From a checkpoint of a small mixture-of-experts model trained on Wikipedia.
Size: 8 layers, width 448.
Training: a variant of Adam for the experts, 662M tokens, 7025 steps.
Below are experts of layer 4 (counted from 0) of a mixture-of-experts language model. Rows are named router (the router's row for the expert), gate (a neuron's input weights, with its number), up (a neuron's input weights, with its number) and show model dimensions 0-111. Each number is 128 + 24 x the weight over its row's rms, rounded and kept within 0 to 255. Numbers have three digits each.
After each expert's rows: a language model's description of what the expert responds to. This comes from a sample of Wikipedia text that the model never trained on.

# expert 30
router:125099131129121126141145176127107127131067151114151133135108136133103117145147126110140091129116127132144106111131185188095130120125085121113128112107155158138127130146129133097123104142103080115156118121119167088106110104155111119110092141123128128118167115115121081122136111139174141127147085137150113143092133130145104127105159133172
gate0:133150105114111154163129137131137120117055129115160101145123162106091119196129128120104152101128108133151160129097197148114132146127112149114137129133136113145160133133077153145124134099131114122108132078099132103076147102144128164106135140104127165108130149113139122115150138084113122117124137102169136130126129070162104104104143153101
up0:127152102124119137134132121144125106104071135127139130141119158102117123158141153153096141128147107098112172142094183128111162159119131145116114110129100140129116146168099147143148143089133117108152123067094105094102156133146101162082123143129141174134155160110122121119131128072119113145151106119166129139129146085131138118084178130101
gate1:142132153120113130148113116151131095138124118106108106149083131119112153129159133109152127124123099157155118132147177141124141157073114127139130132114141147107148146149136143141120099105124132141147117149145126124143155111084131167096142134156143112144104127137108146126143126123140104122142134132125139185168116126116124154126120131155
up1:095169138133145129126123103130127135118087159120119092147108115124097140107137127133144127096088122177101115112099209134127107134106099126139126136132154099102140138136122189122139076108071111122162109157135099116137147155103117158084118136178159084157090077113116119133116090113109110092127102138150134154141100122125118134112129167128
gate2:137105154137118108155120170100142113093135097090104142172125149163134155147108135121142115110127111094105130160112165134124135090113145143124098082136120106127082118174146118127100168090155161125137136142105096138097154107103142153107116139136114157126134133136102103110121148095130101194156143130142096114111124129062113122158136132148
up2:109136139141116129148129132102131105151138069137084136165117136174103149124082131147136137101143137122131082129133159134131086096132179119157099102104142117105128183137124121110103112131178145135133160119094077125141158106085162114135146124130121165124131126141105114152136145134122119214122165134145102098109126112088096127140122113095
gate3:145128099133112121130104137136121123150111121131133129155124182145130102113179178115125129122125087118148153101172126130112142167123144122115089144105140145127130106094142133129118133137139145137161114099160124108095179110158086088109104124130105141182121125107149124108138112150151112110118197082151105145098131133149159172066125128085
up3:132158085112119138115116119163128122137094141123134117113120154137150123107178163101131154119137124103126148139150119111110118130125113152135107144113119191160099075112141157116142132144127153126143117124115116101109150125149108115123090132143120143193101095110143115152107129131125102124114172106139117125094135112163158142094115145116
gate4:090120119134124135137120156099119135165135119095155156114170123102138129135111091120135099108118097161127125127147129133172157153116135113128154064199149150132131136134132120125113102111123073193144110116156123116118127091112175141158142134123127118108165158145162144167111124129112155183144128135130165082117119072106120113108118099171
up4:097124127096136115125103143100129145196155130094132157116166103128163141097093107139137126115116062141124122132148113114155130172100135156153154044146128149160172088124171123137112118121129120161162122098146139126110129079134155127118156139104120124130119144143180147169071100110114124202134092151121156087110124096148152096112129134160
gate5:120137094137118127127133122152127143152122128134117108121167174132134133086119121076168131135107098138104131124166118133155141071126115148140115134094133112140124127144146090111127116129122174139124151180112122088117181120151147149099120132146137127113095108100101089156120151075169109145167123091109109118136119146121124143091100150187
up5:135134084134122158110109144141130117153136140104135104163166159119109132112122116081148119151128086112106147160139127122167132119104148148120108155105159126129137158137123103103117137107136128113075108151127113098152191118156140166110116134110115161098113141089107095148153159108156159157143102093106109123158139127116116127116135120166
gate6:151133152118107144156118139135152104128109074120134139135145140115161143111106105149099142164132121149181094143114150142156111169163144134130096101091111141145114109115133103141106108083156172151098111130162153113116159122146124119089159142122103133175115123151090133104104130100138098154129139172115133092093151157172131138177114118102
up6:129128137125134151136092109121122121160129104113125146153139127110108131106108124114100110166115105152228131101095138133160101140140129095127109095054111136143174080157099142156092114110179208189076123129157114120100188151133092149078133127127111097130122125086107125131130119119152095141167125149125148164133121158144105143167105153114
What it handles: Capitalized name beginnings

# expert 57
router:132116113131093128161092138130132128153076160068160141106158119137091147147154145138126138170116139132138103119104133216136126123177103123141127114099151109185123187162130127107106150093146096115130127110109147087148158094159122143153129122168145153136150135105133123124134122114158129094122116099133118117101130114093151149131162178173
gate0:140146091143133132123114132111112129143125194143193130144110128183099110116116145097173086158151168167119107142059120146113084145134112154179108114122087116142172164117119117138122169134120126140149092134096128147175127132134115122131139097096100106093100141093109120154149171134161087168071150118150113152123113113143172080171158109151
up0:145111090112126113143151123094133123147112179161174133134086101153087121137132125104151105133160158156129112137090132121087087124156085155171133132116100134134170194136095113162112161153139109134112092141081136153191151120102090137145094128131081129084115099110121150145129178126127102149114142127151103146133080110145164088159143119151
gate1:165088129155123167119100149122139087157130136138156142134113150139152105137118096107136132125125112154108095090140107139134128080124109143132116098099174081134122133106144145093154127162144168203136123126105181119134158128105166141119116118121114095093194137143143127087168151138127149098118126121132115150108124141138127103096133126157
up1:140094145144100176137137141130140081156116099128137138119129147127151122132107078128159140112119169147096080115142129150140084094119132109105111088107168118135110141099144150118137119150139160145128141102126187107148173139138156132097126120158136079091196110134115113090169136161139151125121130104119112133132131132156134116093143133185
gate2:118136145152104122106079137131109110097147082137173105169161111114158117150102110097182134084133159161136128157126131137151160121114159120111157108106120094149133148136117129135145130100176142154103149144123142111110138119121161171099113132106115143111131112141108098151144124135134110132141153092119136124138092090123113157139138119152
up2:118117142120122108120115118134098149100146070145156100153153123114142104132093129129180148111125152153128112161150100122148117119155151124127139144103135115117142131134110131141110152109169132153108136117110149115107124148125162171093108124129149153120140108113127105168133151132126104129188130071134122101153081090082147135124132087132
gate3:131128128103116167154085148133113105134117132148113135131148101153093185140138127114116151116159103122140129147140121163160122114133139120165119125134147104122133101144135157154095168135144120139153113144113119090185141146145111114084125151124136170167127128101102126127144098097151148160127101104126135107137135126129147122147119149133
up3:117116136109114167150087135139124111143128124128122121122157111128114184126133105099087142121119082113157148142125116134150094131134158125173135092132108170158109106189118138135088141145115135107149142123081132115174177118171114163113138143117141194180130147079129137115107091136134177132123111086144148107114142105111108118141099145160
gate4:126115116072162111132157121136097137069089141135129073128131124139150095132143139165110128078131151107109111126093095131100136143113135167125091150113078136113132132142084117158108117113142138127122109100097109090154128178095155138151098157146128141079133145151117115127147141160122121113146109103110145107095113157112162152132154073110
up4:139126134090128111120154124128114127098103133151147083151117130132136095131163143130101153067131136095097124107102106128118123132133130164143133122071068137097141134152088106164135159124149163144118108121098117077146107154072149125147104142136097133107107152154134151121124141154145113111115125130112147106096094149083113167143133095084
gate5:164113100163131185113073121159165088125115193094133104121131135137121149105140159110140137139125104149138140129093132153143118109143144109109114152114118108120150144109143150110100124070194124108118098129151132090149118149160164144153158119125134118164164151086132138146113135115118115109149121126116117121091114129168152139123117116132
up5:141103092130134139113137132135170120117125143131129114136108086136124152112104167124133139101137129093121132156107145137146133162138149105142160183147122120121156123098164161117111138119182194077100126122102107107163104139125181135124155169108111144157098153143156137166087129159109098137148069114137115112118154143155176128130115116127
gate6:142095099103098160130097134118180109102097142118144114121164134114086135136129147115122141180092117091125106128134152119108158144125170149156099119124162115116164116198141136115093162097152170115053131136064099096148110094124152125094126145125140152121166141165153135108089149162142151075148091096114137143138138155149139143133105130143
up6:131137121131113154147140137101156129126125110136144096123126128124076132143143161136137181175085150072124126127148110137136169129136135126199130154098167103126136109169158123123117152109149136089091138146057101127154142095126125147107124143111123129121147136151162107126116140132148130107137104074147117142116128128109157104090122146150
What it handles: Year digits and word middles

# expert 63
router:148106125161104129153088132130139128116104145067134136134144112134117121115167132133122098135123130144122154072103098219114118104165139097141128107090153136204114181131140135142114092135129127139137131120146121074129147112132138140128138106156134128126137150073114143132131139137140154117122130127136134123074153088115138125123161144118
gate2:143113119170143131119136113108134103143114112127161145104173088163093129105117123125155115146107108163120086115108139117119105119128139133087130114153155125110191109131158174122153096147143136199150098147154108101147119102134137084114182098138120143142192130101125138132106131123105164127103095101129141101129129169175121119126153142147
up2:131143149221132159121123148088121111157110130154153154151137108131097115139097098141130118122115102149107111106115159145103117142136128145112143103166150105096150109140151146132137149153146124162109116110116118140138134114135148115111178078140110119143211098107153144152134124104105134127114101125140150124150156130151147141120166136169
gate3:152137107135116156126119127121120120150117135126099122125111150156147135201145124102129144168156101063146118158146191133134133117130135169131125148106166114107129105149164161122110130159106160130155120118159127127122130134092157135128137137106166142140151118117113158160142102128130089167168126117180155075135082149108126087138087134113
up3:155158071126118124141112120138104150176105166146089101121121130155169128213157140100161181171153054078157128144110145123114147137090150162106112177154134149075127136130146124098108109156105144166128126110146138124125066156075132153133167135086139146131140137137108159160180139119155111140155153135162153076136143150131101080118082136112
gate4:156134076137114170128110116129152081160143138109140113139143119122107144142114186142117135193114112112106111112103141133156134095103135130152145108144146145138153083153091114106131130093165085110101144115069156141138131118130118176121160124118136144150133117134135118159076138089134143137136101136130094132141122117109137112125144142100
up4:154128083126128164104094137104138067162131118113163156158116114110134134114145170151133120153097090136102109115097145130144148121132125114148157104132128150135132117170086123113110104109176073164107138112081157119137161089140123199111165133121133132140152149133139113176089148095140145118145108144111072105117109145104134095125121115107
gate5:124165160127104156112068138109120066151145127138179144140127159140097153190165149130149082165120138134135113109126149134148146135112109148145116111132105097118140133152111106166152166153112090128143121084075160116118152132158170120087134099122167101136117145104189116109114127129126120111133082141142169088143148154121138166153092117107
up5:105145117127100124116079127143123066180134147106168141148127143161122167183159141111153107136126162123144108154098123113127125122148120130157130090148081129123122126164121122174172127169110100142178135122111128103113140109160150109097168116126153102139108148084143094113125123097141101136129106159127141115148156187143092190135123122136
gate6:089127128133121107123166160140100141126152167148147170133139145159098099105115163151122125103152163147119131137140122114145168155104117131143155124155146109097108138116147128144119123137132138126120140135065103091092089108108112134156109146142139109127143116149132116104122119112148155184119126135153155089139172182075122117139101090182
up6:095138106113138134122159117141132137106102173109136172145157122168116101125142165146118113102124124177120136125118130121158171155118120085158124110135135099124117146118178135153167123120106162107154092134082098115126066102135130121146135148169160105153127117125137104095138134119129167140147133109146163077144164161093090094142095123160
gate7:128171097110134146108120107118125106128132131104139151150125069109057127161156159149083142112130116121112118106075157126157105104184113156126091098122117139134153146147127155160123156156101143100141128147086163124117124157130099149096119119164149174147097152143161128151110095174139171143163068141157108126171137096090131166093158143154
up7:105159102121119113123131117120124150109134136089145152146108086105106130123105119097095143093114132121116121136123163121131103107153100135126108122129127112121134178136144157173109163139129114131106129172121170156115104120113075154083089131093150166158124152170142125132137145172124148158168078145156086126177137145087130150098146134114
gate8:113141121115132159137125105140133121164136145131143147126121168145116099123161072105121122121127135092113122117123146106086132126148150128110101126089120128141130152163140143119155162144132157126169178112125096100156106103102112119149156151177156147154109132139144115126132147139138146136107118110156175096088133119145147137118158155115
up8:100135108136119144141145106135122115156131126115100122122134170133079115105136109121133121099114117090137139078118136132115113097154154127136116129066145133159129126130087144130141139171101143136150161159115113113134133110126100125137186113203146146157139107105134120090097139116119134126118103122151160111120112100140117149134141146126
What it handles: Year and number pieces

# expert 22
router:128128134143073129148107151128125128111096128137156161144100161115138066137157132133111135157126161148148129111134156190143099095139123165100127130112203111100148157120126155143130125142146101125102084130104117078135162133104121136112089113123127120086137136085116142149128109115167122118070194125101118135089181157121133134084150168146
gate0:127143082143117112144145133133111152114133086102167123148155101110094107097090105157088118118106160133129096079119137126129143139119136087140108134120110155148119149174143121094157147095112098116135123130184130136130080104101125110119155127125165053101105150133135092127104109184123152123164127097114141120113145166109122138147096083148
up0:125154080103122135151141112162102132153108092119147136124123130106089127137111095120122112114133183130142070083141123129097128155134144087108141149109089148142141149152129152078153161129133114138132111147191144129096101106140145145086125131142182034112123122127131098111113101161137123117152140075122107117165157132106132130127103109161
gate1:139120124152124127120125118153140146161118155117134126088108166158121131116154157169143122130137122144104090111132165123121102164144114127165101141077145132112149146101129145150099110133145109126089131127143087118132129142086105153154120145150146114119112113151137126126144134071133127145142094140137136131152129091111146132142136135153
up1:133114155109130147140130114138137140164133124169117079132123165141154118099132148151103155154108085149099090124155154125144103157157150129166126145076150102110116182106135141172124139153133083136123112126152116093126108121099119174150134112139125114111151144142143127148116113130115138170147145128151164154126153115150159126149128136127
gate2:148110057106135131161144101143133138090107151119137138134111134150124131177102139136109149115100169153147125122161131121128141087125127126103130111138148081083134151125112133146187170120099119119125106103126173096104163122106147149099109108178154104145154158145111137114163170123141146144122071103147099104162107092103076114095147113101
up2:141136081131122109152141114103144129106118118105143159120112144174129154152096159157126108101110162149134093153142111143130105133154144127101163084132154086084131172143108139144151134133106104086145118099118170119120150157139151116105120118163157105140146157148140172124139156127146155154108081103126097110135123074104120113105163110130
gate3:151135105148117145161142131157123124098147130144104123185123148129136141126151182145104174102071126117141133149167125133172151134095118133134148107126136147119103173118129093171111103147150148187118121105124114127127118128108107094146100112101090140114118135141127127126145129151160149100113166131132094114149149144107147093073163105121
up3:117132123120121129135132117152106114097141157150141133136128109126173116133093156133099132112113178140163143193155127107138106129101124101131135108132143136098125167127121130204130118170115153136134140111125104109091077132104146119137103109118132119103122104102102115103126133116121172127143145103130117106158153115092147124070126132124
gate4:148128166117109124088105145127135127134128102111143139123168163128145109148135177104117140153113114136170064131134141130097108115138133090170148119100178128161158143137112161140094149102116104117139164171109116093133166106112120119124154072113136124111135166137156170154114108128130145131095144097117147114094168086116170093157118124120
up4:140128152094173113123153161131111136125107083127118151145176158106111138162132146085127149125131141094140070140147137134071121104131146112137123130125169104124109127154154143126100138116128107111119159136131139106142118096093148104140090199113091127123100172120138150136142105188121097124149119116140129136136144114130165125155104101100
gate5:163136139127131147125114152158128132088122142148140135102155103165144149117142129114120119143144154176118133110076087127126158139096144164092144155132125125107132175131120128117164135149123147127152109146127147108110129133116161120129127141118106156090159168084119137165131169126141133112174126097140128117133156167117108161170151094126
up5:143139107126124158112136141184121117114130161129127123111154128169124129119140141102128148135167140151086147122106089117112163136129128178100108156152089148125138151135116116110153089143138161091158105151140124132097160115134152140103124113120130193088131142100148134118111195093115107107155133132106142122134176127126097124130120100157
gate6:115100145112121117117100147110131124158121093151157110131109125130180108152126125128127095152138105168091120143145149151149104137138131141160103141118167095129141153116127171140103148162132142142130119168111179145116122141132129159111140115110096125099117122126107127175131105064082103138134117099150113116163171144133145144115133120125
up6:126097144094133146101117149166133135145112106137135111126118096141165135152118122126156097122118118134100147139122166142131146101087129170188097169123135096132163139093123141098121145170125151109150082144114201137125160113140112106151132128100077123108139110124139139146135111112134098136113117118141102130127129159144166184142157124128
What it handles: Personal first names

# expert 43
router:128111093153043129155104108130127128140101166110134147103118151158116126137121130120141101143144142118116068169054142193119155137150124161139127128121136127154125150118142142156096133134128146121133091153103145062153146094131118131123136105142151147136174159093107055107121145135160119132107114090108106126132148155125140162136165142121
gate0:116103085152088127129125154163133110158149087121156151130131096115145149159110158164138166149161108159175167160128164139141146143108126133127119105163164170101143182147112142133106103145142154113099089091118122127076151089089107147104150140078139117121121100142108125146086131130146145111130152110115101135131131156099103142159141116159
up0:121143115138100136150116123123166125165143070144134125140135105134142130121148172153117141181144102138176173120145141144157142114084114148108148149114164168133153161140113154128141124147133146146091093103148094139082141110071118166116152128083128104112132077149107143178102108095158141110150173133167120128143142154092122143127136130150
gate1:091116076133110126154136138176104125153142170137128127115153118133084166109126114140142125103147126139136123096090157143141165139121123125123131169175150144140130101127140131067130143111123123124136102110129152125108108116178098136123135107142103120135133086156144131118113088133121120155118126140108120111133135102114152141139133172171
up1:131130089149144113149109099157080118138141153129131124140127131112158123133120167123099163081140134155148133110088127121142171148121170137083131163183164168160091121100136156084130169116129135156142090109106103130095109146153096128136135140145108141141140095142111107157132131131139141164125139126132167081171129101128125137172136165138
gate2:124157125113114155170135087119131116118080159144118104156144118097127173152148128121125102172158117146141130129102150123136086149165100155125100126109152102128112127113118088103124125123164107149118124143141110083186174096126116132146160139133162155112170167134133167161130093102141096133122135109115087112138128167120096123099115162099
up2:140147120160126146175145093097128118107103183158112116132152135129156153156112097114141122125152129138143118111104130150100079145161126151137136120114160085119126112123111095125152122115142121100100145147157116109172165150080125134175148112152110111150192137133141166156147125130114122124117132097119113109164121108126127106132098133103
gate3:108122102106124097156121128134109149140173158120159130124119136127148143107130119104175097147169092160138145162132089107119119114103161070095115073124131145124097101112130087185121128141142127153163110120090133093109134109092132117104136105108113130115139180148149130137129135107116144138116137212145141144112138143077121107138108099159
up3:131143110108146079140145128135123141146132127133181139098116112126119110112154125131155094143153074183139135135124110085085144113087160070097109077130128094126139101131144132183136173118107140177164131120095140128109137110093118140103114089168145147134094182155164116146122170153089136112154157156122135142114174119100130099107102128151
gate4:144136121139124123131122107147138098080118112141164119125154132132137147130171129120122138129095101094122107163096146108113097119105095167147121147137110121066135130108152117146110128075173148072120133113099128153195132098078137108069102144083115162104140176141121113123125173124121091148156131125102138141151125148151101139132107089116
up4:148148151128112117123169094104118115129120100141133109137138093107141150131138138130128145134110097104153162120101120140119149117072146149132108172137098112077121136114120092142120113140163128121117092097081127150179106104116163137129092139112101150080128136131158112143140151163141101139134144152094146131118159117108109156099122122138
gate5:175155119148127140133116091142166093140104116121183124144119124166141128109090165144153135106131130138088150129084124127119145149104128139076100130155103135080118134131093113147120164139109078122167139136115100099139158102078149094173118114151111136117182139096087121105130086184167118095140127126107178097106104163118147123125107106125
up5:170145117168129121132136114096154099138108139149186130137111104173097136148106132179107130108128184120101144123105113127110134094087151115103114114136137105107148115122098099145123165138093069147123142114097094110172148117086113112180095127152126136095158120093092138098165100160143150108154125111129152110123121134127158121127111117144
gate6:170101121124142129170134152130184114139103162121128130116139056097073091138099112140060142147104140094127105171123164152108139140140130123136134135141138127145117165125124159155108126112130142096110139124107169132134148149137075100147140158170089144165134122130134110143148167136127133139117179129153119148137140145097139089154131172071
up6:146102111135146131179171149141168136119132144114117152136153105090089082150095123129069100172108134074123123156122163127129167178132138133149114142137148173129100179146134175158121120122110122147083115125122122118160151148105090074113124138147083146134113108128117092109150180133148121138134174098145153151147115127144162108158132176088
What it handles: Word-final suffixes

# expert 21
router:125129109160059129150123147127125127143105117111100141169130155140109128124160152094119143121130149142173166148132088191138113104130100123116128147092130170141147164177135131125092125155140109132141081141136097112148147115115120149102098107155131139102104122134122129120142121123196122119129180104144095148129173165098095123104155113175
gate0:146105146136117121127178133051132127132162100099120119135117114129150171140093144092101124183170150129141127175162095112095123147131122111117152129095139132109138130103137123163151135094191095115115126111098099132109113098105088163168144091099125127128104141158089105162134105120106163161139090147128085132147116123119129119132105146117
up0:139122111121119144134144120112127108133137093126126124118116171133120172138079174121130125165176121132121143136147086140105167134122132111136126115121173145086133130131120143145126152077164125131115119120074105088153132082121148136134144097122137131112113135162112131166139105137145120124128127169117093122148136097113131133109143117141
gate1:112136144109134125164142152109126117135130125117138156103120171140094104123134125152130095098157102118135101144133124130099127097156070147149118162150114149102174138119128173162145153141131117110137133156109107109132149141163164117116190124140148113078110115107151164179163091134166127168116158097088139058126181094123127130142176182148
up1:104135108132133118167141131097120083136132127089151135132102140140113125134131117142135110127142123110086089159114131120138123105154097153166100149114100147121182134089143175163154134138126134133114130134134128121154150125173175135114151123143128086095134102119151161174182128132122131157114152092095149077126167115096144115107140162127
gate2:140165154103128122120127142104135165146109143134120133117087140143115114101110134141106127148134119130129137140106163131142110111162092126129088126162138150152159121151165126122126151167110132157166108174139126104113136081046093107126138114176139112102098148145148144112150119099140110135136123108109086143115111103101134090128121130126
up2:122140149109126107126127182106135126128107096150123137143106150107148117123121137130108154126149089123145150139122123134170102102150121113122100125126116132117147129145150123130118122192140107125194094181136077103105099093069135102157141114202169115108092123143151135131135135108150126125141108116097082162127122108119135086111120084140
gate3:117131122155112159112109125138142115149100117086166120118099090159106130107124126145140106137123115128146151127134115143184093139158043194159137127147163141162125134105113147159122125101154123123108092157111134117134146104125123144131169088133139139139109170081162140112128159088100090115135093133142134140119153137134116148134143150137
up3:114154113167127125098105117139150148177102148114155117143069113149105131093150138171152129116083140147145173137155116128169112151158094191172152152120168165160143120115118140170148122075154163136070090119109118129145123079093126151104147119120121158136105141066146147128128173119129112118150097110175119114133150112081099134156119114105
gate4:109155139114145124118134102102120103149134117115112103113106184091107096125121169160114108142129128109101113119119089139138160123141118165111152121145098106110138166177164148124116129155076141089138084131108118143111131106123149119125121134112107173127123155155153114141103100119134100093137130166143112177132116123108171159149129083122
up4:121131135158130160132116105135131096158108112098105121103095166116107073117145148162097108154113113135096121102115119159189150118131132146091151114097130099122113126161177150117114110182094133091130092134123126119091126078138154114114100132103128154141141139153191101102102105130133130136150138140170115129110136099125116195156142079139
gate5:130149122147101119163117094203105123119061123139098107132093128138117156148135125118122122109109145142121149138123150119151135101136118165127144122131123160100114132143127111071103156129097154126096128119118142120101123145133162094077103125146163103130134093137162128135160110147131112168133175136129164145159174112093159182128159116159
up5:131139112166118143157120119206122134157096075136129112160093106139123133174165133129130139077116160126147166092115151137132152135135139151120136159136096165133149151114136123081100133145097186097130121102134154148094132173110129098096137120133143117114131065178134110154178109118146122148133139152119165184124192106126110185137127100150
gate6:149116109145127135139095128118142117127129112146164122137154151179134126152146139176090109086176144158140149163080106151147153147097167141113158125155100133120114130145108159133105136134137166138104076095210106122106152137134143116126123090147122104143115138170123125106144089161188094152104121092119125124121184181117115136119175138135
up6:135121126117106134103081138138118130116124123141145150118153136150138148152136162187112110080171142137139130130097128143115177140133129176097170129143111128107123147157095142109088126118101142162134109088163101110102143145170128128124103136150116108175141157148109104085139086135170095110121114111113107144103186144092122134141180152137
What it handles: Head nouns in names

# expert 56
router:141124138204023130119101140130141128127111143137183126139115109130119180162124155112138111150148133123153137073136177198134088116156109157126128121101099108168140144128102147147137150150099124146117076118130149088123106097120139150130114117164144089098150140130142156122170078128126127108112102139117123130089127168161105139071151136146
gate2:117132162170078135151132137105162152120123146133141167107125167082118110132147149148113105108115113144112123089138121145163086131152113169136113126127138110118144122136141126152135145105122128135123144127074150123121145150144150157140091143132139110109131125145145127122119124098129138174144107121117195136131088099129125132157119150162
up2:122153161136096136137108108151145142111124158111134176110161144100104151170160149142129154100131069169133127104131200140176088119124146175122081093129180121145139109166163144110135146127136152145150133167116105118092147124132146152107078164141115112144128149147117133142119110135139163156133143112126138112140121136116148114196112142180
gate3:151132133095126127136118111129115127116112129114125107081150124113131138159128084167109148103147114113088118128088154140154131146126114186096138099123165133134132159142112139091129122139111133099168145137129144123097138118113138064126121128161178113080156168109166191142103107105141118155125156150100164092125129132127119131100123086114
up3:129141126099136138171141095140118133116116099148121058108153112125121178147147097138127151074127128143120141126105141144167136129127145140092114091113177127145139179108113161107114103112124155097148132114115176118135136130124084055166133133139132129086130111116157161123108129126110140147155128129114124127145118166137117138119103090099
gate4:116126184090135125141084117160149090074140107142156134138181075123141117143159165134119133112109120151147116112156142116151115111091114121153117139122082156120134120149129134146134136175155132125137129136096115123131138109126123150127130094121122146113113159109115125159164096151141149143150122142142082115152122152136120134120160113133
up4:088119195091145138142099102164109097090115107128136153113151135144145105129132117142099149157123145125119078127133152132119116098115127098163133127092106136108100102140111130112137143163156126084137196139116149117122169142143107109123123092102148124091152110138130119148131087107123137117145125108149101126130118140127091110135170115154
gate5:150080129172101152144142165138169129132127127129134142144163144154139086148137115117112161124195099104116099052167101129126125147116103124114126125096102104145124123129168120120153119124126081145131191138101076125168118104150105090121140162176124141137133122068128150112100127092134170096134089101114116125136114132104144163070112139151
up5:140089143104121152137114136142150123121132161114127159119137124165150082150139111122112158145166115118127055070170091119114110170140090161084098153123140105121119138130156144134144132094137103143138130165143086114168102120170130109103134139154126137128159153093139135101094113084125135112138100121111084119120127114122157137072145117156
gate6:098134128106114127132126127154099134120132120149072177109132124147134126146139091134117128165124144125146152142115142149094113126157142112142148095096143104165101148099138141104126147117176128115118148172208112108148153146140164152142109121130130122107117105118096162134152116128139089162127217089120117101140133135148111132137141122182
up6:079153096092117119142151143144073118116119086144107143143115122103096128116129091135112116177076119101145181159130173150134094156134150117139145111083124114143089119116126154153120135126166131152098117158151129124138158162138126137137116125121138115143109091078090129149168120095134127118132184101153099089133144152118097102151110138135
gate7:110129135159114136110167146132141108168098163119087165150138151096137144142138104099147147125089172129131114137125143144119102088159171110119149155135124102134140140157123102132143116125099126125109083092116120111125126165142106130098160148118120082099114072133119139145128162150123144100130131144155110114095123111163172178165122118147
up7:123138132165120164108180126143162119122115178110126123135110158132128099150114096088131169132104146091158104136123118148111141115137157129076134152151125119140126133137097109163101151175099096146124150110116129141149136128128123139095115101157111079110140107097118139144117163177114118133159113160126127134106137131124188182107139126126
gate8:099166179114144141128151118093133099175106135126104169107167122136118087132138161142157130110080102088122122101086124124111127126129143179133126085101105152157096168125138193139134106111123142158169131149132125108117128139134132138143167139163149120093136140105141142146125103143117130139092166136133125146137110142134140082086105147115
up8:144119137149146159134136115135118095122145172162139124144132094121107115118140112126136128112114083075121169098092151117155132110117101172103147096098129165160120125133139135118120101138125115145170107145100134133101159116135104101141166182098151124102121107107124112101138120159115126112146141121092138130131107167148147098106104136100
What it handles: Main verbs after subjects

# expert 59
router:140139092200031127145092141128126128136108156115149124153113132150087111167124179187173136127134118129159153113129138199169138139128127169157128150078167121171136138146142111079149136121129141162112099171104151133146143128119110159133100092125129108132158157125119134113142105165144153095132089116133167116098104127085134142102133128159
gate0:124121158157106116152112113134136130101126144125067103159118116170125111112129134108124124103138129089149149164130146150141163134123149109115138115171160099125084112166086132138122139142080156137108129146151141095130118117120167145111087164123099112083148134092132133142111086146142118137114149099101128080123113102123121166125135097128
up0:099118153162121129120145138142163147140109106164081123162143146154134116114132103075144128090119143064127153140153135150096145126133158120115144116177151136127096128140065132141107150144053120175106150139162127130108090131130161120113105135098152110081159149117085144138113104161129107093109159121113145109141122111114089123142137111164
gate1:115189114156127114128128125087110136137135150173162152131159121134120149135164128168134114151124158128140115122140119127135128104138129109139135077127122172121167106119106126146115148176112141172127102129121168110145125080136126156122122131150142093092129127105134126133143159137157119079103130091130128150133132145152119147118099137156
up1:144147162173114133133131136117110129121138162170146139134137119150144131142136142130150114162129150108144145110177140123158115099168139126122133107087123175126123105115091135132157146143089134157134098145135143119143103133118134138134095103154114101096110117087129119130145139133155106104116105125100089156127125109144101147101151129153
gate2:140133096158114152117127121119140109152143142112119128170115131145129090160132121085133089055125102081150135085146128142133128159133147128133139135157131135149112092097152121139184146102100139167104121140123209146125104114124137097134106137094114100056131124091079116101155148148144137112140132145134111151160102143108163104113102105099
up2:162146124121106120119131136137124127128123186101159123151085116138131118140086167130124097103133131088139113128143152130133138130101106136160111108124127110113124139116164132128177157108094104148133129117112147121125072096113173108140116105108120090091124129118116134129140082126135164160146116112153113118128126170112185155130161139090
gate3:120127133152126153121090130102122131160125124101135166168114106097111124134144126125132115114123108172183142126147167141106102157117168158101145151132156143127095146117148141143110110116106142149110175116120099124075135105171157118095150134119116161095152114126115140112107112148115065162145136136122128162156091166126136113122170112138
up3:113170167145114152121114145128109131158092113117122146139085087120097133142186104108107111109107092176166145135127161156117120125119140131105148133138184133168089120142140146148113114139106151171089218119124140106080132088142121136088126144133143178106186121117101141110129102115123074113123160121116117195115120169119132097111121111146
gate4:114136091156095132151105167148127117150111157120150103120098156146149157118190145165110109097102103154147153150159083153136150174158120116143125147119124131119122181169117145140108143131103168166118102145180135122164145094119126157139133120116101139138152106130124121136157118120137139097128173095112162139127124128147141124147096166121
up4:105108128165083153107079170130116112158120118122118113103124141131179178153174159145143124090118107153128121133160075119108126153153134083155129150107109136118155131185113130129156128136116147147133147152143142144144124147120100143155158095137113137115152119113119144108118080108117136123114164138130138144117115110112127122165083155106
gate5:136120142149103152188122106135118096140097161124139178108096152158102143163126148127127125141086129142112140106136101147129120157126118167127111139112117135138127182123122149123098119097139126110110158147171104134141118124092126127127096149118124136151109139098129119138165116077140124107132183092099142115148139114127121130148121157165
up5:122169138149131132146138133151123123097118155136115160118113168176126115157113141112130152100108146148108147102138132149128108153139140173143141143098120147097133137145115128107107105140160127138106176168174099142127113127109107127103118156131156137123107126125128123132170105127122142131149172092159126089133134130090084137158118150144
gate6:158141134090110129143137143134134123115085134126133167116117132180130144087160101074105121125144134162152109120149135161116149149132117170138142149136119120106143134129128169121107107135103155130138125144182127092182203147118125160099132128140103146130135140084103119127153184166144124088136116090136148135110124106144110154147122143109
up6:152140101076117121113123158150134133120111151118149176158117170137122150101130153088166101111172133114137151143135138129125118141146152168158141156158115117102137131124089151149144123137074151150150153124152117112157133122104148116091129115116108114157138172102130115115150169137138123101089140109148150120119127097127085121151102095084
What it handles: Prepositions, table points